Experts of a small language model.
Experts: 256 experts in each of 9 layers, 6 picks a token.
Training: a variant of Adam for the experts, 312M tokens, 5314 steps.
Below are experts of layer 6 (counted from 0) of a mixture-of-experts language model. Rows are named router (the router's row for the expert), gate (a neuron's input weights, with its number), up (a neuron's input weights, with its number) and show model dimensions 0-79. Each number is 50 + 15 x the weight over its row's rms, rounded and kept within 0 to 99.
After each expert's rows: "gets" lists some tokens that make up at least twice as much of what it gets as of all text. This comes from a sample of Wikipedia text that the model never trained on. Tokens count by the router's weight.

# expert 45
router:25 59 60 59 64 62 60 32 66 64 18 51 56 34 50 51 15 37 35 18 35 59 54 15 38 47 28 75 58 24 72 46 52 49 74 54 43 39 44 57 66 57 41 62 38 38 58 19 50 39 59 79 23 26 77 48 17 66 80 29 67 62 60 57 54 20 50 27 49 25 38 60 39 37 60 39 56 64 57 55
gate0:30 28 52 47 71 59 26 54 46 57 44 41 51 62 34 31 49 70 53 53 72 35 56 48 59 26 49 39 61 51 74 70 45 30 36 57 22 54 68 45 35 35 34 41 15 47 61 63 63 53 68 53 72 56 63 29 59 48 38 33 58 63 27 42 43 54 50 65 54 72 51 36 80 33 58 37 62 54 72 25
up0:40 51 27 59 31 31 62 71 13 20 32 50 60 40 43 43 41 62 49 53 38 87 53 60 81 33 57 47 55 62 35 81 58 54 50 57 73 67 36 54 49 41 57 71 77 45 38 59 53 40 78 53 51 28 48 42 28 35 46 71 74 32 11 27 55 66 40 36 59 47 74 61 21 65 50 58 41 49 44 51
gate1:32 53 21 39 44 27 66 49 72 51 41 49 74 74 59 43 60 80 50 43 61 78 67 59 49 47 37 47 30 40 32 48 62 57 48 53 54 30 74 55 50 56 33 69 35 67 32 60 54 52 57 45 27 53 42 51 41 57 38 46 69 51 43 65 61 69 49 63 40 56 41 70 41 42 60 89 45 56 39 50
up1:52 59 76 62 43 61 02 49 53 51 55 51 24 44 19 43 56 38 44 58 54 26 57 41 67 42 41 62 61 69 43 38 40 61 34 78 29 63 53 42 72 60 70 33 47 64 47 52 31 51 67 32 69 49 68 39 76 48 51 46 65 62 22 53 35 49 61 30 53 55 34 58 69 55 54 41 45 54 65 38
gets: ".", "=", "==", "'", "|", "==="

# expert 34
router:49 61 42 52 37 59 57 39 09 52 41 44 98 26 65 37 53 94 21 31 51 55 57 52 22 60 47 88 38 78 40 49 41 21 40 62 36 53 49 74 43 51 36 55 61 53 54 58 65 21 74 47 49 46 57 48 45 60 50 38 73 52 26 63 66 33 56 36 37 26 51 50 47 53 59 56 39 48 38 88
gate0:74 51 44 89 71 49 20 57 44 34 39 54 56 32 69 44 36 60 17 42 35 49 54 65 26 42 47 68 69 68 21 51 33 35 45 56 93 42 38 66 59 47 40 23 60 65 59 53 49 23 27 46 42 37 46 43 44 61 76 45 47 22 48 60 44 27 43 48 48 36 58 64 38 45 56 68 36 54 53 62
up0:31 78 75 70 25 28 70 40 43 56 52 57 13 63 42 80 61 37 39 34 26 55 43 47 46 43 57 39 64 53 66 74 51 34 76 40 54 45 49 49 45 24 65 47 74 05 61 47 34 47 42 57 48 54 32 95 36 55 62 42 33 34 55 69 48 35 69 42 39 36 62 13 48 42 52 70 44 58 41 50
gate1:50 43 64 54 78 47 51 31 42 58 29 21 48 42 34 64 29 34 47 30 83 49 42 31 53 55 42 49 63 36 59 76 38 64 41 35 39 40 64 51 91 46 37 54 76 65 23 38 47 57 49 55 65 38 38 69 30 52 62 71 18 40 46 48 55 37 46 42 30 66 49 51 71 45 34 30 66 62 46 51
up1:44 43 22 61 32 30 69 52 57 69 44 62 61 73 68 56 41 96 38 53 57 38 51 67 62 44 53 51 71 76 21 56 35 46 67 65 51 40 55 65 58 19 32 74 70 33 67 49 68 20 47 50 47 77 43 49 64 36 43 45 69 57 47 66 45 64 62 53 56 36 51 35 23 60 74 63 58 29 34 59
gets: "|", ")", "==", ".", "===", "\n"

# expert 96
router:29 71 45 59 39 63 51 29 42 68 54 25 67 31 36 57 57 53 22 69 68 72 56 53 60 66 38 40 46 66 03 65 62 58 42 68 46 37 38 56 60 43 33 53 61 78 68 52 47 46 49 40 37 24 67 79 57 47 45 21 47 49 46 59 65 52 53 57 33 32 53 45 37 38 64 55 65 60 29 44
gate0:59 47 70 40 61 46 68 63 72 42 24 56 23 56 37 56 67 30 80 22 29 28 58 45 24 32 66 84 47 38 78 32 48 42 56 27 54 69 52 73 54 26 61 52 49 32 40 53 44 45 41 23 24 68 44 36 47 26 44 65 49 64 40 33 67 42 66 42 56 51 64 46 34 87 42 48 47 60 64 62
up0:56 66 63 50 64 44 55 47 63 33 79 42 54 58 53 54 40 56 65 36 63 37 55 64 55 13 54 52 38 58 59 39 51 71 32 38 34 73 84 45 35 46 73 45 54 53 33 30 49 56 75 75 74 49 52 54 53 69 49 51 39 51 79 52 36 76 25 39 54 65 39 42 92 41 47 56 50 51 99 35
gate1:57 52 58 48 53 48 69 55 77 22 50 88 68 58 67 37 63 45 59 48 46 45 39 59 53 41 59 40 36 47 84 49 40 53 57 45 85 59 60 36 39 36 47 67 68 21 34 51 38 48 11 63 43 52 35 45 31 61 69 52 57 52 58 60 67 35 49 35 64 30 52 56 74 65 45 47 46 47 49 54
up1:37 34 62 49 45 39 67 58 56 47 44 88 73 75 66 38 68 50 80 70 56 39 41 72 35 37 54 50 45 31 36 70 43 43 64 53 52 51 65 40 61 45 48 64 63 39 34 50 51 09 27 54 48 56 37 42 35 58 62 63 49 46 37 56 65 56 41 44 58 23 60 50 56 62 42 46 37 36 63 63
gets: "a ", "i ", "o ", "u ", "an ", "ia "

# expert 215
router:67 66 50 56 30 63 26 43 54 76 74 60 36 59 40 45 47 40 41 46 65 30 51 56 57 34 48 39 52 45 49 35 50 46 56 34 61 61 54 77 56 48 60 31 67 33 39 53 47 45 28 48 80 53 53 78 57 55 63 57 62 13 70 28 25 65 41 48 76 24 00 58 62 51 33 68 47 58 16 26
gate0:48 31 52 31 51 46 40 62 51 82 82 37 31 62 59 61 23 93 70 57 48 43 52 46 42 36 76 49 62 64 56 55 47 41 76 43 77 00 46 70 42 58 55 41 54 65 36 62 76 51 92 48 48 54 64 71 61 31 39 54 50 54 53 31 41 47 45 43 63 50 58 44 37 45 37 72 33 45 38 47
up0:52 28 45 61 48 72 53 60 29 42 58 72 59 76 47 50 47 54 64 28 29 50 70 47 56 38 56 39 39 65 56 79 51 47 42 34 30 46 82 48 49 54 51 60 55 31 65 45 65 45 64 49 40 43 52 81 61 53 49 23 33 31 61 49 73 42 37 45 83 67 51 45 44 41 53 58 55 59 49 33
gate1:62 52 53 51 26 39 45 63 42 56 73 45 56 51 63 55 65 54 48 42 55 50 50 25 34 78 57 51 26 60 44 60 78 48 66 49 62 41 55 54 51 85 60 37 41 41 46 63 50 46 68 46 52 46 75 42 50 22 43 58 50 83 23 63 32 50 71 52 16 73 77 51 59 39 43 62 24 48 33 60
up1:46 52 74 50 55 51 59 49 55 51 33 46 58 46 56 40 68 26 63 41 50 55 17 49 35 52 36 53 54 50 59 60 44 43 38 84 51 31 35 47 61 64 51 62 33 64 32 52 49 72 80 47 42 75 49 37 38 27 40 49 37 86 25 50 55 36 63 30 25 54 68 32 33 67 28 42 26 57 29 63
gets: "el", ".", "al", "l", "Al", "h"

# expert 89
router:29 41 41 59 58 20 61 62 41 55 54 45 32 50 48 73 45 65 80 73 46 35 70 70 30 69 49 73 39 72 29 67 47 58 43 50 49 38 41 40 19 49 47 42 35 69 47 08 74 60 46 56 68 25 58 43 58 35 49 47 39 47 62 55 38 43 30 39 56 56 56 33 77 48 75 39 47 57 55 76
gate0:28 62 34 34 69 80 40 58 71 15 42 62 89 44 75 72 46 47 55 41 29 34 62 48 61 77 41 45 48 19 45 43 45 42 42 54 60 59 53 59 65 65 49 49 61 57 43 64 22 48 53 60 54 83 35 37 60 36 46 43 51 41 63 68 45 59 76 50 42 62 56 39 45 40 33 56 74 18 52 50
up0:58 35 73 57 33 38 40 48 28 84 47 39 36 52 54 35 62 58 38 68 50 38 51 36 41 52 60 65 49 80 49 55 66 65 34 50 28 50 16 51 34 64 52 56 65 49 68 43 60 27 37 60 86 01 75 49 46 43 69 32 46 78 43 48 55 63 35 59 70 25 50 34 56 36 47 28 41 59 70 61
gate1:17 53 58 53 40 27 30 59 33 53 23 46 15 84 51 52 78 70 34 54 66 35 30 59 36 39 57 53 62 62 34 47 40 60 35 56 38 44 34 73 51 43 57 49 56 60 59 29 47 32 36 60 57 29 76 46 37 66 63 78 60 70 45 50 36 41 39 52 71 66 61 42 51 62 46 48 47 75 59 63
up1:86 44 54 23 72 62 45 62 51 48 48 47 41 53 60 27 61 34 34 68 41 77 54 55 56 36 51 60 68 66 58 39 35 27 44 47 57 54 48 39 63 47 52 52 54 24 49 58 54 68 33 36 28 57 12 46 43 85 48 63 55 30 40 63 69 32 68 51 35 30 44 67 36 22 46 49 48 23 51 45
gets: "s ", "al ", "er ", "(", "ic ", "ant "

# expert 18
router:33 20 35 45 67 63 64 55 41 33 06 51 99 38 46 53 54 68 65 22 35 55 75 43 43 45 50 75 28 49 39 56 47 40 54 87 49 45 48 60 56 47 56 43 58 70 53 49 58 40 56 39 50 43 61 44 42 55 57 67 30 38 60 36 49 16 62 22 42 64 99 46 15 28 33 49 34 39 63 53
gate0:37 72 31 38 33 62 41 44 42 80 71 29 65 34 54 68 46 25 16 50 49 44 27 72 72 19 48 42 55 68 73 49 78 62 55 42 49 60 43 49 16 41 56 69 51 49 31 49 60 51 49 30 42 29 55 50 54 35 69 34 60 44 44 26 59 51 48 30 79 77 39 18 27 45 48 70 39 73 51 45
up0:48 85 41 44 56 59 84 28 35 74 61 45 58 52 58 58 39 57 39 44 25 48 30 62 49 26 43 40 68 64 43 56 59 58 56 30 70 76 54 34 29 37 61 59 39 37 46 82 50 66 45 19 58 34 48 66 34 46 71 47 48 44 54 18 80 47 50 42 82 61 45 54 41 63 33 47 39 67 41 68
gate1:20 86 39 55 40 51 39 62 52 34 54 55 65 59 49 31 57 54 47 25 40 44 49 66 64 69 24 54 42 51 47 52 37 79 58 67 44 45 62 53 51 73 62 30 86 68 64 75 31 36 47 66 33 71 67 36 31 36 51 25 71 48 37 43 96 39 53 46 48 63 42 33 38 60 44 62 42 40 39 58
up1:74 40 61 63 41 61 43 30 41 24 44 42 49 20 50 34 37 52 41 31 62 66 53 48 89 47 19 57 90 37 60 10 28 47 40 44 63 46 47 37 32 43 33 79 35 28 27 40 40 53 46 41 43 32 38 93 62 82 58 39 34 45 63 64 61 64 66 66 47 33 58 39 62 56 63 60 69 57 28 43
gets: "|", ")", "in ", "′", "In ", "ft "

# expert 6
router:50 77 38 77 71 75 68 16 31 77 58 40 50 17 33 41 47 42 82 40 36 37 48 72 43 31 54 35 74 76 68 31 66 58 55 79 50 51 51 65 42 57 44 47 63 41 28 75 44 51 59 61 56 65 44 45 25 41 65 30 48 41 72 44 75 41 44 42 66 42 26 53 57 76 45 29 29 20 73 76
gate0:53 52 63 41 16 62 38 26 55 34 17 70 70 39 32 40 63 56 50 36 58 29 30 31 58 34 13 53 56 51 51 58 62 51 39 42 71 53 51 27 40 67 68 66 29 25 40 50 39 60 43 31 36 45 45 39 35 41 27 55 69 64 63 78 57 64 42 46 53 61 33 36 54 50 42 49 57 69 30 59
up0:54 46 50 55 58 74 54 56 42 43 65 50 57 36 55 62 36 55 62 37 36 40 56 45 64 45 45 19 70 70 65 53 59 63 54 43 39 44 54 55 47 38 51 68 74 57 47 43 26 63 54 55 63 46 61 74 48 46 35 47 62 75 77 56 59 24 48 21 51 39 62 22 63 43 42 30 42 37 66 42
gate1:50 44 41 54 64 65 58 30 29 59 78 60 48 47 65 48 39 36 71 59 27 42 84 59 45 28 38 49 60 53 73 24 57 50 33 37 27 74 74 41 37 48 36 54 62 50 24 43 67 51 40 41 31 40 49 19 39 65 46 53 40 27 71 70 69 60 58 10 63 71 43 65 73 49 46 40 57 81 51 41
up1:71 45 80 54 66 56 46 52 50 30 66 45 48 56 50 42 43 55 64 81 32 57 54 52 33 46 52 38 57 64 56 47 42 49 25 44 25 78 61 67 23 54 58 39 38 60 39 49 53 45 80 57 69 41 55 44 14 69 56 27 61 52 66 19 65 60 59 34 68 58 61 39 51 52 57 42 46 60 71 48
gets: "in", "s", "ing", "e", "o", "es"

# expert 176
router:44 66 34 59 42 35 61 40 61 69 40 62 43 59 56 24 45 61 54 58 62 35 44 66 58 63 63 42 52 62 12 61 62 64 57 38 41 51 55 67 39 38 42 34 55 73 40 38 50 57 50 53 63 51 55 55 58 76 70 52 53 52 51 87 48 35 47 37 49 41 89 41 65 34 43 55 55 46 91 35
gate0:81 61 43 33 55 28 47 44 56 40 56 40 65 48 50 53 41 51 52 10 37 75 23 33 53 51 24 55 45 97 65 55 45 51 65 36 73 24 67 38 41 42 54 25 55 44 65 68 57 39 58 43 38 34 31 31 64 51 46 40 61 43 50 61 68 42 48 61 52 56 56 43 31 65 51 44 42 54 35 39
up0:32 67 70 36 31 53 61 59 44 69 35 42 54 67 51 17 38 63 62 49 58 86 60 62 37 50 74 24 44 41 46 69 46 38 75 44 48 33 59 56 58 23 52 43 46 43 65 67 61 52 41 47 10 45 47 68 43 40 30 76 52 47 50 49 98 32 56 49 33 35 53 76 48 23 51 23 60 59 46 55
gate1:48 43 72 64 38 52 47 51 61 45 56 47 53 42 67 50 56 32 66 58 38 61 80 25 62 62 55 50 38 65 81 45 49 62 46 50 55 71 70 38 50 44 41 51 58 66 46 29 22 55 70 59 71 61 36 44 48 25 51 26 40 57 39 46 87 53 52 34 32 46 50 38 60 65 61 45 84 64 36 51
up1:62 22 44 10 47 37 54 49 59 51 58 56 66 24 22 57 65 42 40 39 56 59 66 70 76 50 17 50 57 59 49 41 51 46 23 54 62 60 36 44 69 61 34 47 52 19 68 57 37 73 54 38 25 56 58 53 53 52 60 69 51 54 43 30 55 48 61 55 43 38 40 56 56 47 62 79 49 63 42 27
gets: "o ", "er ", "e ", "y ", "i ", "en "